Experts of a small language model: a sigmoid router.
Below are experts of layer 6 (counted from 0) of a mixture-of-experts language model. Rows are named router (the router's row for the expert), up (a neuron's input weights, with its number) and show model dimensions 128-255. Each number is 128 + 24 x the weight over its row's rms, rounded and kept within 0 to 255. Numbers have three digits each.
Before each expert's rows: "gets" lists some tokens that make up at least twice as much of what it gets as of all text; "comes after" lists some tokens at least twice as common just before its tokens as in all text. This comes from a sample of Wikipedia text that the model never trained on. Tokens count by the router's weight.

# expert 73
gets: "the ", "The ", "a ", "A ", "National ", "Royal "
comes after: "of ", ". ", ", ", "by ", "the ", "in "
router:142169082117109089100101135094127136133097084163126118045134135112082103165109166133150121111118169136125103103096189128142156163111150153169102124190126125123133113119125156120155118126123098144163113095109135106178148133124133166138112095175072158171141111144118092142132169144133077135151084137129132140134092136155154139156137135159137160103152078119128140092150112156123127089138
up0:145136123115105121112118123127118096137118159097124101177114130142129142141078138108119114137139116150129113097125118164127138131149147118090102152121111125148075099122141147143139145136134134128163158147155141168102166121098088118161125139093117102103142138122124120126101161093083113143129115144124126141129118113111135081094120116130153128183127113107139112110139110096105127087113
up1:085131194140132170118116122166140139143116148138110171116149127102117153077125142100111114165159134160116133149140129154124160134107123122132149182136164084140108133119108173140126129158104127139099123127154116099173126134142159136121130155162102124173117162166131093176113157151136120124130118100140126170128099127098113124130079134152101154137126119123099106162172093171111172109114
up2:145138103101127081132142142105136131092154138146111131122140133109122139159092133137129132137148123135127105140165118136176181130129118167143081123108136145160110146131128151100162142142128163118123129109181101105166128103143098128149119135099147095107114153135127122137127143162107125173124117133121118173150107124139124125104102102164179101127123165095147152112155095148145136105148
up3:130137113144106155096121130164139130143125124096115115147130164095159095150106130137155155122167124149153134128137148167133127076126150136126133162089173121134130127120149142126170130134177132135159129106182134152137140139134156148137142104134132151121124131133159103132114168159131085107124162115124132131141129141151166104128133136139089167103157181134136143141142140100134127130122
up4:125090164149134132119128123105095114135129153129111113098149175147084111148142162159093122172104133144181116134141103100098157149145149179138177135113113123101144124139095159085102101132100089144140130101149096155125115129162097096066123159099156097181130129140122150126144168153139140139148124108109129112106122132091173116160109124108159160157135147152135139100181150120132106157074
up5:105157139143120143171092087120148180095101115141120127151115145152114151153084133091125142169062117116124146105118141128089129119111124130123110175138137117112066130103110130147173124131152141105195151109165132137142106129153138100121156120130127156114124165081105128156166114150107125101146114097189161085147139178116194102140135089144078193074126152129090155128146130108121126141132
up6:160131122099162133119169115136127152133152150081125164115099120144163137136089129099114153143183137175151105132131106103128143138130155141075126153102143140125128116124114121135086136103180120143123138154097143133093086163139160150123116119149149157115118154138133098090146140167107116119141097133156133137142164174118107113131133156125133114136157138149115093104103115131111151150114
up7:077115159136116178127130169135134096146112173125127155156120183156116114126126133109144152115121071146113129116154138134078099138172116156106133106130165108143144122167118159110131134122123112171121143133124149128143128139085130111127124119146119101112170149103128093140121103113119099146126129129159133101170162133120152082144147102140119163134157132111091133118129149149141115138133
up8:116126098126132120140116158106115083114190121157161077139133159135091105108097128156106118146142156180123132145141128161175120107133132161142172124148132125116176168136140123148129099124179156135141144141122119076126149110106110099137113130138092182139095069144172117088125103119119139137144134137127104109138127146206138146140129092120128165167139102113166113122140096152110090131137
up9:181116131118143129132131121124113113071167161160135105072127104133125123079137125168147131140127144137133132120107132087092154064133189144106131112130060137140114160119092126113122117129112097152092168078094131157174127125129178109130110115177179127120119156164116112137135134131116160109140130155122115133138141153117106126078155119128091126102155086129141134140129162121140128104124
up10:185151140138136163102103092126117132091151134135123142156084108126151132156132110127153157108145069143129125102088126121140147117099188126151149108143127157129141167106170099142073151118133133138110131130112135136146116119138123104138136134119147149150156125109115167138146105149113168133120097129191138106083118172172102144099103179116159109117135131109145112133091130119071136097181
up11:144118080113128134163138132136125043143159105138112078194096125143073139178106107141109140143112132132093132131135142100172133106105153135151146147139113174130148108115125135116137137100120123151100128109132127121136083130155145151110165116147125111142155139142132139123144139140090080128147105128122142133099094123125097126109109142160175180109140131136122096183145105143152078155114
up12:133118132135106082102131134101109152118155133143112136089130097139126160157156148152105088130132141110114155130123112118142134141129103108116170211109164110115132150114152138140136091186154083140168162146170086096163146118161116179097152156115146131150109163153134113115078174148105099141139120157112088112099115129143178130178128109130087136118165138130168141100092107140157132146109
up13:138144142094093173132107109150142158111130113100085111100168141115182151168129095164121098100095144075137120104104137134140118118110091141162136087102111101107116159108150110143171119119134133176107128093153108129121148081152151169134119152140089174200111123137110087112110095150141088147094110112084169148111091122101117128166141144154146133094106125117147120133111129170123119119130
up14:111106128160146141109171144138105164121138143112149124124110125112163156104139169109116112116131116110110157131137114118148129103109127158091136125095071139115114129143083136127118144126156153146093119072088107139143124101135130168121137148149118142142173108141121123121122119158181094144110128110106117082153105143066167124146110150150136114092124155162112112153141124187116136143103
up15:097096094104102128127114112132083126108171154126128148086113167089098135146121129155129087120154110131148139107156125117125123153128181160120169131146116101152139160164104113128159137127109111134071097115119119139125148134094174125099134151128121133169105098123126149122119114145127084135191117152159170112113110107141115088131097136111183125152129132127125106143144154158105116077107
up16:119111130128138117092134131102144113107088083120166101110100142092095160125135147143126123105126121138150099131136137174107137118118165107124104068159114153136132107129098118123128115155148150153119119110066096166140108180121146141143106134142123080156131108110077119124119104105171144123156125137138102105117174110128143127144113130157170184140141133146156120161070122112129128114130
up17:162093112150092111107122147114169110137136119147125173148143117138126149148134119112098104074112136099130129134150135123104151156109122136088146168142119090107142144120124108093160141141119151131094168111191102138128105137108116118131114121169076118120124162114123125107133152093091160123136161168124131112133171123100112149063090134169143150125164145133135134158143110128156096121130
up18:146125099143164151123107135113144139123145109150110133140117141136159159133148137090112141105141148116121146130123121133147124158076116104158090154129102111093136147130136116130135103108138137145141163115169128175164144117115132111093176114116094103135110160127150179095087128141117104129145099117134132098148144105151179131174150114172121093194127112175141142074124105176124122097138
up19:122129078115168174075148076110110122106163126140132116103143147145121144109159124135105103166134114109146090142117147183178123135125155111121085130129115098113110142129115121154152100123159082162167098106147129120150115103130145149104159088121098122154167156108155100098095149134128112135094125109155105136114112181140138118146100140120132147109097162110139119078077108138153107087154
up20:113144137152103106129125112140136156134157137170134098138077135170122149094149099104156109146127138113139154160084120118075093129107129175125126080112127146151139153166128161126147130149109131145111171120149096134129104132154122097167167155154137132141115112140093149097142125130111145126152114109106089160170112127154137172120127134077116130107113161147143127112135125100162114131114
up21:111093123133133123128087173136135154092167100127123137140111165115137185138107174162153116163153106179092174123107135128164165097123173135080117100128130096134153159167108076174144147133123151160122099082096143138128143107130145128141160122123075146119097171104130124132110093123122144118114137101096131114128146135153128097146119111147134144103129123125084113145121090128128091113146
up22:152107118127139097147096141135090115112136131126131107149127175136137138100153152123147115119131140147165120112128135162157148154137121186123166133100140137100155145133166153089135144153120134132153144108083111151134157119130079123095149138147120138109145146162095109122130176127152118150043125096136145101118133161095103155176101124143097128145152136089125130108189157126134108138154
up23:117108122109116119103121122084131136087129118128088186161152146146122144142123106153148139075087141176152118122130140113103113143125140102108128128135149123151121136186162101107141132149158128122124135104070111133148094148128110128135130119135130104151151154156130134106132204131099151155155143114175143085156164113079140111156095119138120071154080131136129125131148104102101152085146
up24:089167142158134158145139100086140096120163138146155123193120131159093148137111118103129085143158084116130108123120124124164148124105131094112134133114142103090107138155149114115138156115136116169105141129044117135156160086073061092108131131141096137102098158104139135123118151093151113147181171093142147145099098089127090156138167144162127140130146138143121128135134086133125114119097
up25:119121124140121159144083152097099125130111155111126168096144094137075142146122131081175113123164158088147133089121110164123132138140155160131122103152123129122115140155169096084126146117144073182123137119139174102174135118137115106116148140161130157140144102171165152123126111141138144162164105083118156147168129091145052129168108142159125067135137161123169129127121114132138157159113
up26:104121112116160121142141113144108124134152173116150176193083144116153110129134122108144131096110126170168085131114092167141120083111139144129130110164105111105123124121121100153080172130120087127119152148087130138126126126119111149106117161149119143119128105120126151125126119152098122125138103073170159089162127149152144146117127157071117113102141100145100088142181124161119115100136
up27:136138121144111152188089094149116102165138109121112123148107132165110138167151145145129150065137136108127097143128121183141191128133136109172111131173128123118127118141127113138137090124120086092127130129148113129143126118150168129159119109093135136073139092115142142175126143125132132140170164103103128127136132127130129124121152096070127102092133151115120144103080096108097168134123
up28:106137095107122154111139131130132091115075124105142137132150100076141134142139146170090105132143115127130115115143162150099145144114139125138058125116166117155120138152140100131146099125163166117169132142132137154138104167153150122126132131104141167153153130099132136133127116136138107141118090128167088113148118100124133070124056159145101127136088099140122105154132134146123200094127
up29:115096150150148159110075123142095146160138176148120106145134135140151141101157156132134112117125073113134150115094113152133155140108121092090127141124161130156113105117145148141105156100105133116136142104152090203115141060103155092122154119168133124164127196153120134098145159162115161126134151119122151132138157108101154117137128134105160134173121171141128161156139122131137101117104
up30:136144134133113127110083129116106164134155133123101148120130169151112129119120143129167129177110119109097077127090114098097085116128140144120132117124138077148133147111133162161152112139079124099141167113110129076140127143139146134092111082166133178126149133108115087123127108115135074130149143141116119148147113141130122078146145097172148142130117138131135113137143068130119062069077
up31:114149084150124136094116110118113082080144155143093145151159173116131130132127116137128112158145114121094147111135118112162171161130120167123110126116152085119122124161111111130168142142123141140140127085135111131111141148124156123107120081132143098163125147141111168104120119137109137147130107133125139108117128137158131144148117170172136185144148171120125127103139084122157091113100
up32:084123098116099149141138116162134104080144140127116128135098103103077130131124102124127126111124117107092130105133123148127133099139133151171120146115138113121106128146153148072146089161091130079095177161109091145133175122165093099112121078152134113129136105110129145134154143143131113160168097167109107137142157088148108138110091119153109144147123123112143123117139118117146120110169
up33:084165104139117081107123139122098147134112129143116116113117086131092105102125106093131109124090098145133112181125124137103141144131179116095105104081090138144118168084129138145146103155153132101120156114084118122101126108139120083151136132143136134106157120124142127102143105146119130136196092116142115089155102120162179130119113116145123157116126054098127120119106126157135145119130

# expert 33
gets: "in ", "the ", "In ", "on ", ", ", "("
comes after: "in ", ". ", "In ", "on ", "\n\n", "Born"
router:151113117107100106104132085116135114149159126152126142130183146109100107144135165129101111104081155116107119093077137153125095114101161087124121127186148176128114131167137140127143110170123139156097142117127131151161134152097135133123133115143093129163135152157090136144106160117104067115098077137098125131117118131119154096155108124153169130098129088116127153091175108164162095104131
up0:122109145121113124146105117086124138118144107134111163085128134129160143127092131121133171183142110101160153107136118131090147099112150125131103158146152095107137125148166176094156173150151151090149134137135136153140137145126138110088126148120126116129093117124152148107122132122103145122140106144138135133136095091140119154088164105130098158122158124179133148156156109123146146121136
up1:178145094096138112095135144125134156113102116090138183135106104115104124088137160104124163126142125140094154111124143080147142118103133123125143088153146104119092136163101149181126156136137142136120100140158112119122102131096061147141122129144116128168169121126178112136126116152140109134086152100153130146144129129133085079139106150145118122128073166141090114180145140134105153119129
up2:125113104143133138128143162118109115145116115107162152139131159140105109143111168129164159147137126159069089171104136121140123092112108117139098120139146112108120111111162145153110190112143133115142135079132120094169112147102168127135102125155141134135099130139147112112096118145112108177105138095156104122109118036155144110163126149105152120071111134129116116112090126155109125129097
up3:104115105140150135149165185104086147112130156114090126118074142156153121084138121091083164129059179128105150092129118140173147126157120138124113110117103144130091107118144160132078158168147074099141101096119130164134132111092113173103105181144054133123148069121204149135150172159133159112126139071136136135134085138137130128118105115141116156138116134154135073121134113167138138139113
up4:182094082123127149097118132129158113167127119138140149104112120118122145105107110132132116130145126127126157079109125116106119111127151148109148087075161148130171100147093102134132114165097109147154083147139113142118127137153169117135124113127142164121098103149146135099137130127141127140164161105109143147092106101106144156169175165138139133107140128138134144120155142128113103125153
up5:117130124108128151141111081104116165135133121157098143143174124120129100143096140162166134136142132127119112110195113122117101144059137101110109128129166121136136138139132106116172102135172112150168111115132094113090124129132109132111130149121108108122155073160172104140129154112122175156165125113142154101121126136114134089148111129138152109142120092139111133076147108091160157177120
up6:123123115097121128112107182101116135133134121136109124128179132133159154147098122131126131141080106137108133128101141126126128124105125123097109135132170130116100115127118139111173111151129137125150122144143117141137118137121149158118113162179111132154146119164126114136040118118148155157162114132106083102145152141103150158134112091105130107119122172139138121089118129143197143123122
up7:149143103120065151116188137134135116099156129147118151159176113133145114093156118096156090097140090136138108076121153092117085104115134133100130128121139166099123132121087104141128112152114120161127095163122151126156144123125114131148145083160123165145111122165132120122121131079149085131132151095129133130139135067116110140154108114157138133135112124142121151163145093122138086112137
up8:119163107165164148113197168141119114177104099112155124105155105104177144161145153136101132123106136150126146148132190090140156120121128166102113136085126178137112159101138114135092165107162121167084176125147136133167137168113136135127138127130080128139083111133112124123123125122129124127147122143094135100161135131116092092125111113138162149128113123089151112142114113115121113135103
up9:134099125161149163135102145135111141123116135120142127140149071102181123103120144118135167116131128150149138157169101174101132146139116102176201158165149134082141090123098138064110146123108079130122118197138120125145104168107158179156083155125162135107092105142099086121145127132133152088146144088174128104131144138136103102157104111151075091115139144190103108146131136156137143127180
up10:127100103127167115148125111130126146136186152093171115145082078093114124059150125084068106121135106108130172087159100114095169111124103124125104184102128156121142170124177101125142181128113139118149147124110095142110158138132062121100103122144094101108097135168178143127111141156118121133075143088142103113110102077127112140145144158056106152180102163148120123133118119170151104117131
up11:106121076138107087173109135160112117147101130102103099150098149158137104126150140133151124140127090168140119120112113114081119153102138147159133150117119143115095142130133108134119128171128133127139161119128098114115126135138119117106102169138157143124110165116139120157143093108145107116141108108114099126116122098175143120139107093084107142154135158108081165130158126162125078137114
up12:127135134146161188154143153133079119122114122115099111097124157140160124138130126102114109131113126087125160143106111128093124151122119140128159124159127157123125078139123126151107151144120111156161081101163116149146116133111170134127138188139131182116092137135154122131116129175139119123163130097152158123136107116151130090128140121162146110107116129153150165158155117135112121155108
up13:117121117128128113156102135098117138142161157143116133101138128124089160124108069133119135155157140103167121102122139119123128120080178116130112132098156129119099115170101158135111156142116155114116107158135124108121090136101132148146093154121092131154122103114111123122145119176103133082132118113134158108123073113123132128102131145119119092092133139115124150155141160112159119108119
up14:152139097140126125140163140121121126129132106126110105117111132117089145107149136158130131148131145123147129171144135125157152164145127159116110120139167129131123133121111154150142148152167114138144132083117128122129147131133114131096129163126187146132084129149105150173103144158138110131094162128135130107101112148089109106112126115156144126132197147151159161086169142160151114167124
up15:106098104104147113104133112128112105176091116176119090127123118141144169094088132123121127109123101119152117147086141169127159120109127136123111151121127142170109135114159101099126080113141080173132153164096110102093119140086112129153125152131141138095106144177147107107147155151103093119124145132104117129158110090086174114123111112118115117135128063118160124158112109164142134162103
up16:090117095131117110127143131135159127133138109128112147129153136101131137129150121139140104151057094157132125143183104124110117170123112130077077148143167162127138145166151128118127086145130105135072126118142122152118131073121121154115125113117158110163099147116108112138124142132173137137118160124130138133144147167142151169122112110203111125134145130195134118109132136104125154107156
up17:120125112093091124111142097111120102136116104139138116125115123119107163122121077127141125091177122133135086136093143167093157093136191113119092152145097124100116147156162116134136131150117141071137152100131124177112123106102152147101094138115095144174158091134147194147097140142141175150091141093174174161086128105164094109131142155098162125149165120136128166122122098100130121118096
up18:128141157171178125155116179109176126105141143139133075133145106117097107160129128101101120145126141082125135119099133115105141140107109133113125145099155110119156128148109152129122103145148098116165097107117183172144116155103113134098116088107097143097092096128122131133121150098123103115147143151156109123154141171156112108139101116159149112140157136120131120118131168131119132113145
up19:100107127157123136103142129143141109169126143142170125111133147166074163147148152125163105148123119161165130088114155071115139123160137122129108085114141070174138120140105126174111137139162168157115119147150093108086148081124144131099124194146123152159113143112155090141113144121139103125091094152131120075119130089092108090084145166117162147123158149124097135114104088117126146114067
up20:118086138102097132137111128100116153143143114161135100116098141139109101122086121143113113114104119158125096132082104137124126073109154126180116115126103062166134100178190104131153131136108118108102161126085095118172148109110085085103108145144123141148133132140134134158135192125151112121100130140095146081134142120108133129133124109138123134121157155090172143099176123103137138157120
up21:133138157144173153164153153134103156116152125142119097107143164091151104123116136118144089125117111140077120152146172162100083108132118143105114155125134123132080153125119152121147168110132116123171118116168104126111147087101142154084142070133104158150125164161151151172129135137128096133147096104122098140143167109096161161120141088153099119127170089124135163097123119140174145098116
up22:140160129116112161136130135173161105134145145098144166119137114119146143148160135121075095130156105123111125115137123156115110139138115123168085101121109126164158074178137110131139124118110087132141147135146120139124109174126142133109110165113153166148150162161122155104090059118121130140129152124106140127134146108140120094121120089171153108080148130170107119121131116142132117146120
up23:202098090166166085146094128121147096150103083123103138104135148109171114153130125138167063126094124119121146114150135160126117127126108106129115106172121102145074128100162164121129091130087127186138090128139119096122161146179142122139212119116124103116128130105101125138179156171158114090146152166104131107140102148101120131098175095155118148118150145152133131113177120105137130112149
up24:121165132159106136112164149111120147141148114148127114133124173168151136187132152179121147152165184126146129162144113113134153107149130161095125104073111104133090201133128082118131169135149143157122097125083108137167104159151132120144138148117107120126121117146122140110173157137109137161161090148175109142127115087124109134137152138145141133114161141128137161096095133115102142105118
up25:139158120132099117158094061123124111111162129102143167127122101131127121122136115127109156121147123114081137147116124135132146157145109144164154144128094157126137146099119124101147144140113138087144147125142159175126084190143176136121138181142118109164149121147091156105127155125140126134122121132121089135149115145134123121131125105118102170163158148158148134124117111108090125129113
up26:085110146142109080138160168137139108136139162109123158161149139119142151145100108117139120132167079142121163160188106149120096133111084110144121172122113121104142133129135107102118109125084156135120165134117158069065133132115110141119147131156149176135146141129120147095113114178143098127124150117132132129146129097154124109130136123198141169115133137123135090132132112155121099096114
up27:132152126149104106094138116129134156152109135135127115101171115144141138129118107118131113148128107158106137110138133115114160180153114144099060121130118112102152072144190118179130087121122122098151102118124109120098089127126175142131099127158118119050104118126126126091168142110070164171122160099119118139091144129211086161122113125136134162129070145129120113140118094109152168150069
up28:171135121147111175126131134146116151108153135100082127146137097135122141105104147141068163154104153139099128167109060131090145124092193131147135106101116138121098124089088128134156137125125139150103136111156072134077154099124149153158116112148158117164128102089128117158089131123161110140103124104143113127137154147145124126091130112137154110140082162103117099148121104130123124120131
up29:143158104120125098120127080123133099103146101105106150124163163157081167095139180091156135138132116121145108092079096109134153103135124106144120118087138104109116128166127118136136115164116164105123123172171127134147094114159113126097123132153103122115138126124119139089102125116164114102108134164112154113139121140135128100118137137127162170102139143092120074169146119152124111118115
up30:152179106106132135163133130097161133127138102157087181140128143133145097102094167144100141118179171141137107108115130134134126128157123104149092125139103127155126110151171080163115153121090148111181104141163158122134167147119131137091127104149152131122169122099130137120145088123109106108141140149145130093195138132128144089134183078133141135092115163111145159165125129155154119092088
up31:131124130135087132152133113121119150112106107102115148128089129117120153117157145127125142105119102152126116141135130131143192156129181136122147124160151128163098116163143119118142112097141149102099167117093102111159124131113126097134165126128134120125120165130161091113117170092106132144117144157120121104125101124090125137110063111161160110123137117147162131155132150139123081107161
up32:129139093122185122145134111054126168136143132141140153157165109118112158117132138126107167113134136146117100110118117107171135132133129103113060150113083092164151120122113116096126095141091132118129108132116102132154144141110072139127154150151132122145118119178140106124129076150136106154141133078134159132133137126127115156143120165093108132151075158127128132154135164196148137131101
up33:142107137141135131151117153114110108137172142107154086123097124084144095119117134124156134081139118117106107124107099125157128123112181120133133146167130072125100086105149139168103164146136158095153145131134135108107141086136143099117125172101136157134125099151119116168091084170143149123148105126133149125148091101110152133132125144091113117135168134115143125151142147166134144087110

# expert 38
gets: "\n", "| ", " ", ") ", "1 ", "0 "
comes after: "| ", "|", "–", "201", "200", "202"
router:135175115136140127134099160109109100185113118165115144083120142142132101130143172151134129127135110177143127123109156100138114099149132124145126136118145154110092150167124080148147069147128160084112128100176137166123108106146139124103155129123134141142131129140082113109104151125065146154146161095155120114126140159152156117177114125137160130136128124121117150117172100148119091139121
up0:143079170126104099096142124157156107146120157114114103145154118159145160112076146126118178122142188135135159158130149123134081126126128133147147136146107108164167164141141131137122114138171098134105107098154165115146152151145154109128150129123132092061106127107121114131131114165139117180129154151133127134091081133122153113091108081131151126119121176150117094138091135139138138088133
up1:128135099104108145124117105119162128098136118163100126123113104132135137117165127137136150097111115134111082060134124122127107138153169121135117100176102175121148139085129118150107096098092087162112137123156106157124092134207149123113117113144087157116126124131109120101160176148102128121141113140162131153114075127124134140109107125148141175101088126151094090117087131135119145113091
up2:152154137144143113117140099159098081136109066151102106093104166122129105121119087087153109086125113151093115094152142133156140121143103127137104142184159142129133126120165163148147147133152118097175141133140105123176138134126115088131117161154105076126131144172139112169130125131109108151118127113135088140121140136168088104131110119163127174125089126150143127110090140134097086135151
up3:146105130142089137138096110152132179139107133126147124124140134144142087122183139163117176086138108131103150117129174140130115136111188128135095111123124121124103092144144131151108151132105111120112136110146153148161104115109077094146131103135145148147154155082108151159171097091180119121142087145185146190131120114151113157117108138125137114112166090153094108115139165103130090091150
up4:181119092145130112171107110131131191127128123105105116126159130141161139138150189146125136144160126064124153099135118119133124141153109125160158121106107095135112110080167155120122150124127131132107131146113087104131112102166114155189168102155110114159085135108148136127147104156155134120119129072119136105093110145117151124141125130129131048124119154124113116137130140123115148152114
up5:140107171100136119104097150108141109155164095137111156158159155142149089138105098111107113144146148143134129094132172098134142081156103112133173123085127122085152112099116107128133175086141108111180085119169112104143143182145151159155130141118123141134123108146138128119125113114134123117114144163130108140156129126166111104162118129155150107072157116119142105144094114114123151123130
up6:144158128097111088123119179116109129135120121139116108079135153102107109141098135153137158117114138149090132120133149128158142118141122134091157134148123173147089130116144188125111147164116124144187145102128140134132104150140171154114152130119110138118134153132142127141149111146146113088125138157131113092138147109152147122144140143157162096154104098091149148102141137135134138124102
up7:122099126116127139125154144103140106119128131120148119125181125139153166116096106136162093108090125119139167097119141059109133136133165125110145104155100142130152147143120155166125143117133077183141098080161133108186167083132110134174064119176075091129151117124091162113121131150135106071135127092119133100110124100138170165104166100143140159105151088103150143120137120121099109131179
up8:090116091164132105106159108153123163084152103129131097106115094134146131108162131086086156103124119141144130082096120169147159166162139116126160087104174137137147118088143108175112152156173123107144155111126106089154088149122126104139110125118132090138112117124151112119111138121148190142137121091125137149114106125112096108125126124105137096151150171127123129109142162133151109145098
up9:164137108114099162129119099182130158107100107089155100156144094125121142096134164134100126108116158127119116168157104106113109156113118104126175120095100108100102112125154095144065142171124109145125148157119123164180135108129112140154136132121115127114142116119112111137120087113144148132157089188126147146135084087110143114155146124125181071070167136112125091137138131121092111087156
up10:190159127117068125148113097142105102144200113149088117121131119116155149136114144123140113098143117096125173137096108155159135137095134132149167101130124122125144142130098107151139119076137153131110118122157153112131088120156083097132138155126096114125086113152169104112169098152087115147078110136148172134135128162136159192120147175105156091136151135152159156114126148143140142116179
up11:140098138164107131135111097115128142157127118097144084120097173141119136145115120161100128129138129131070111094147108123112146163145096144184091115114112147167150139096119157116158140119110140131119139121150131058059152115162172171144123137096111132132131126115121106137145108100147160122148158105139143101115130144164067165115113049078123122131167127148163118109160127126121132121116
up12:149166152100148128123128149098122122124127169108152132120111114159133130142116141098129102075123108114167145138123136153128079109113147125172143170118113128131073164166138137133129106123118133122136118108136112130159135146093121125112138143139130146156138105121154138122088164105132133111147141105097089101163132114150155160166110158082136145115098152153112146094138126101140115101113
up13:112135113095096126122117122125134090112165104116143105139090127146135143111108125160103130110139142092130131134122122118065090113163070116133118118121067125140114120094144119131167119106108068104131134157149150127098135107106148154153156104148123130146097160090130085147157096140110141170112132155185089105112135134115156129130144147136119125122094134133145104148099082121128094115165
up14:123129120095132096103138106125110174126155053120095114136123126186160159078139117160152116110092093090165096151128136142124076145124150138100180148171150161140135076137107094138140132152140132173100181139147128128100096142161125134146125095105101136147116108148110136127105152138110113122110107108089094125110133141135139118150146129140127147113153148139100091092158135098106138142131
up15:144136121135153095108143119123154128106166103103135123138134134156135105126109142105143074150087171134108090123076105088160118123148165101113125136121151085106108171108119141094173133124162137134147173118104102143201149105131150101127136110195117135105128110111116158154076099146124148125120118128175151138132133130137097099160126140176092101152110150080156108122132136147139125120164
up16:104103129089125121112090166097157095185090111127103114123193126097117133124126078120125152130172120118146149121141160158175134140149120164120121138150133114131103165103103108135139139084122142127141110134127090160146112064113135170119167165159113103122138169170150216127104104103089103092104144102091156107123129152111126126153137137175147132103086126149131112146135143100121172155135
up17:102156141155163106176155165131131150155106092152173121151139178115099108164138142145125127093099111151103137124148116086149128141113144106134141132152140144144109126129171105130094136137107150100129117155106125104103131123118062113129141111131115162122133134158136133147104127141148115154087123150097109092105108125131129094144167134099156138142117138154154109123117148154084165155140
up18:125147121157142087131141133124118121128125118139118100159113168134142102110068106142115106143115108089149107092115163137101131082108129073145068141120117163117147120144176147158110154089145106103092159106160112135120120161127068142113098102104169109093117169100168121167134138146126098128135112117127112142146142123133132123099141119131101132147130130149126141132139078100121099140147
up19:155139096134109110126146108112098138123108129100124175145134083141104132140158157152119124126150113102120097134122136132092128134152103144081154131102127089114122145104168108099102125187143102141107151090111177137161124118119125118125082161137094133136113102124127094137098141141127114080150127110145125104111107138131090085143116119116116161067134201092117108110114132151119164170113
up20:097101116103134142131093134110128131165165100153117121090095161110167138104130155161129117136090137180152125088154121100153131142167131120119142151140127096171130150142166145152128130112140115158151122153148081135144151136156156137116117112143143111093121137136118128166119074170083171141106164094102151089142147179117136169165142110127151133112126111129111148144128157078144105137136
up21:124176105164098145167126075088137112132106117098111131114101151177162120136150103095133148110082130119130137118104110092138135148138103126119148128107155151192109127124152090163170121130131108111116127117097106134098128096157064111149122109130097137133103159111141091117113115166146119115148091144103134128178093127130083111132121105060130141123141161157144129142118132117130143112168
up22:150115139158129088135082135121102178185087094176124146142098159089116132133144124115143156129139100127151110146103144132159124151086118126204133123111109157119136134115126134122133111110111147104150138122151134143143125100145121116123137118173138111116130125138134117075154094104119144125124153132113125127128117114137140159140157126126141137099159143115124115120120117121142149101087
up23:170125128116150146140145139136138101121116128106159089113115150085111119141121133127106161113134146149165115134114157146100110160142140089114118118150115111121122094146135151125122119113118152122160092083142106108123128149166125121185173186130132156153138153148144101127107136138084111109140141085113105136137146100095132162138173115130133108105153166151131153123112100141132107145131
up24:139102118149122143117118113123131129110157119079159151138115124098159108116117141157149113123125118178140116100135115154149134116148141106144113124113132088153149155151157178110063145177116167162111098121130117116135120178156150121144166139119116120154113147123131134157069116131132126151130110149124081087139120116093107102136123116106098049105104161123156104154112131126171071086107
up25:140150128138140153138143124138147131148124116118152103123161136129150153180112114138135129114119132119181123116166138115193121100148111172133117135154129143128146133105130128145132110148113131154138112190108153158128118139170086145193109115139140119135146144120145076122127154122105099116161128087158124138093113125138089106141180094151123077143138099089161109140142106120099098147133
up26:088116122142149093085088106132098090150147111109139138119132132127134116120132128133096196124136124164116145160152110107127116119150139088155149167118128115137197149158119130156199139135130095122096148077159130140097083135133126148113136134153094170141128122111113097172122095097167121136151125136101135086112129126124109135136102125080131103050158107142175137115111126138188153107158
up27:140129121152104081080097085168108147114130154049124061153147155121175175103095161097143108132114121148105123111118118135143156170116115104138124081077116138137108124139137133114140146121130113114105193128137100147106164162125186124098128139159111144131149123087100121100114146136140111122092112101126116102135145121133121138153136158098150110089136166067166113136118143139148127158086
up28:133116114159125166100118097133110144118124142118121174127114118119132169181105122161095087110119086158150119191087119124176136126104131109131157121118150098153135148189109140157114135165113127133081154102107110103121093139102090148111152105149128182129142131131069101147103120117116110091157113112125151117133131111106118121177151106104114095141136154164143163111145090150159127075098
up29:147162129124107136134096089144120142089146138107103152147099113119099111106134146134111104101120116158141131126128137126121099093126122171111124080184112123175137107135175152174098131103146112162145160113111149174169134123128132109122155139115143135106145080125131174110107154130142119156158085135175123165132123139138098118106159162100189154157137120122066136089153142131107120101098
up30:151136128145133100121101150087071135116123118120097125113132139161150093121118149116135130100115130142109112097146101120112127109116110121131139162106137161157125149144115111140127143126148101132112082159152159089131107122112111144140100121160115147125118113127123114117104170131155103086126126134119093137100145133088136142166160129156134142112122126076113109103102111185130137139141
up31:140122149134151106133155132103118105114108128178117116158147141118132114165107170143113116158143128104118089172111168128115180165144109154153096144124134097112134124113151134143144106146131106138166076128088133122139157125111176073146150172119159150113136129116094113123128126083086129118180162105077142139089114115096087177141121121182157114130129134139114108122175117136139161096130
up32:093176148141112117140093117102115146142107103117114101085168171125115121113150126144115153156121118149147105113144139126126144109104116086136094144090103141118062127144109083094131127109157152127113116146139147139112126075169143089160130096162106156156101160138123092148138116123115118122127144156160102126134117139127129128157161173149160121115140097118159145104133120137113123139119
up33:163109132147128152114137138164126127114109147106100139121143115084108119110074103170135114124111122155133147086139142134143090126127159125111118169156120065146147156086157113097120151094171134187103155089138111132089106133152101182110178155118121109177177097145102122087093116197076123090158093145142160127127127136128110117131154112128151117125125114097148124138150146094122166158130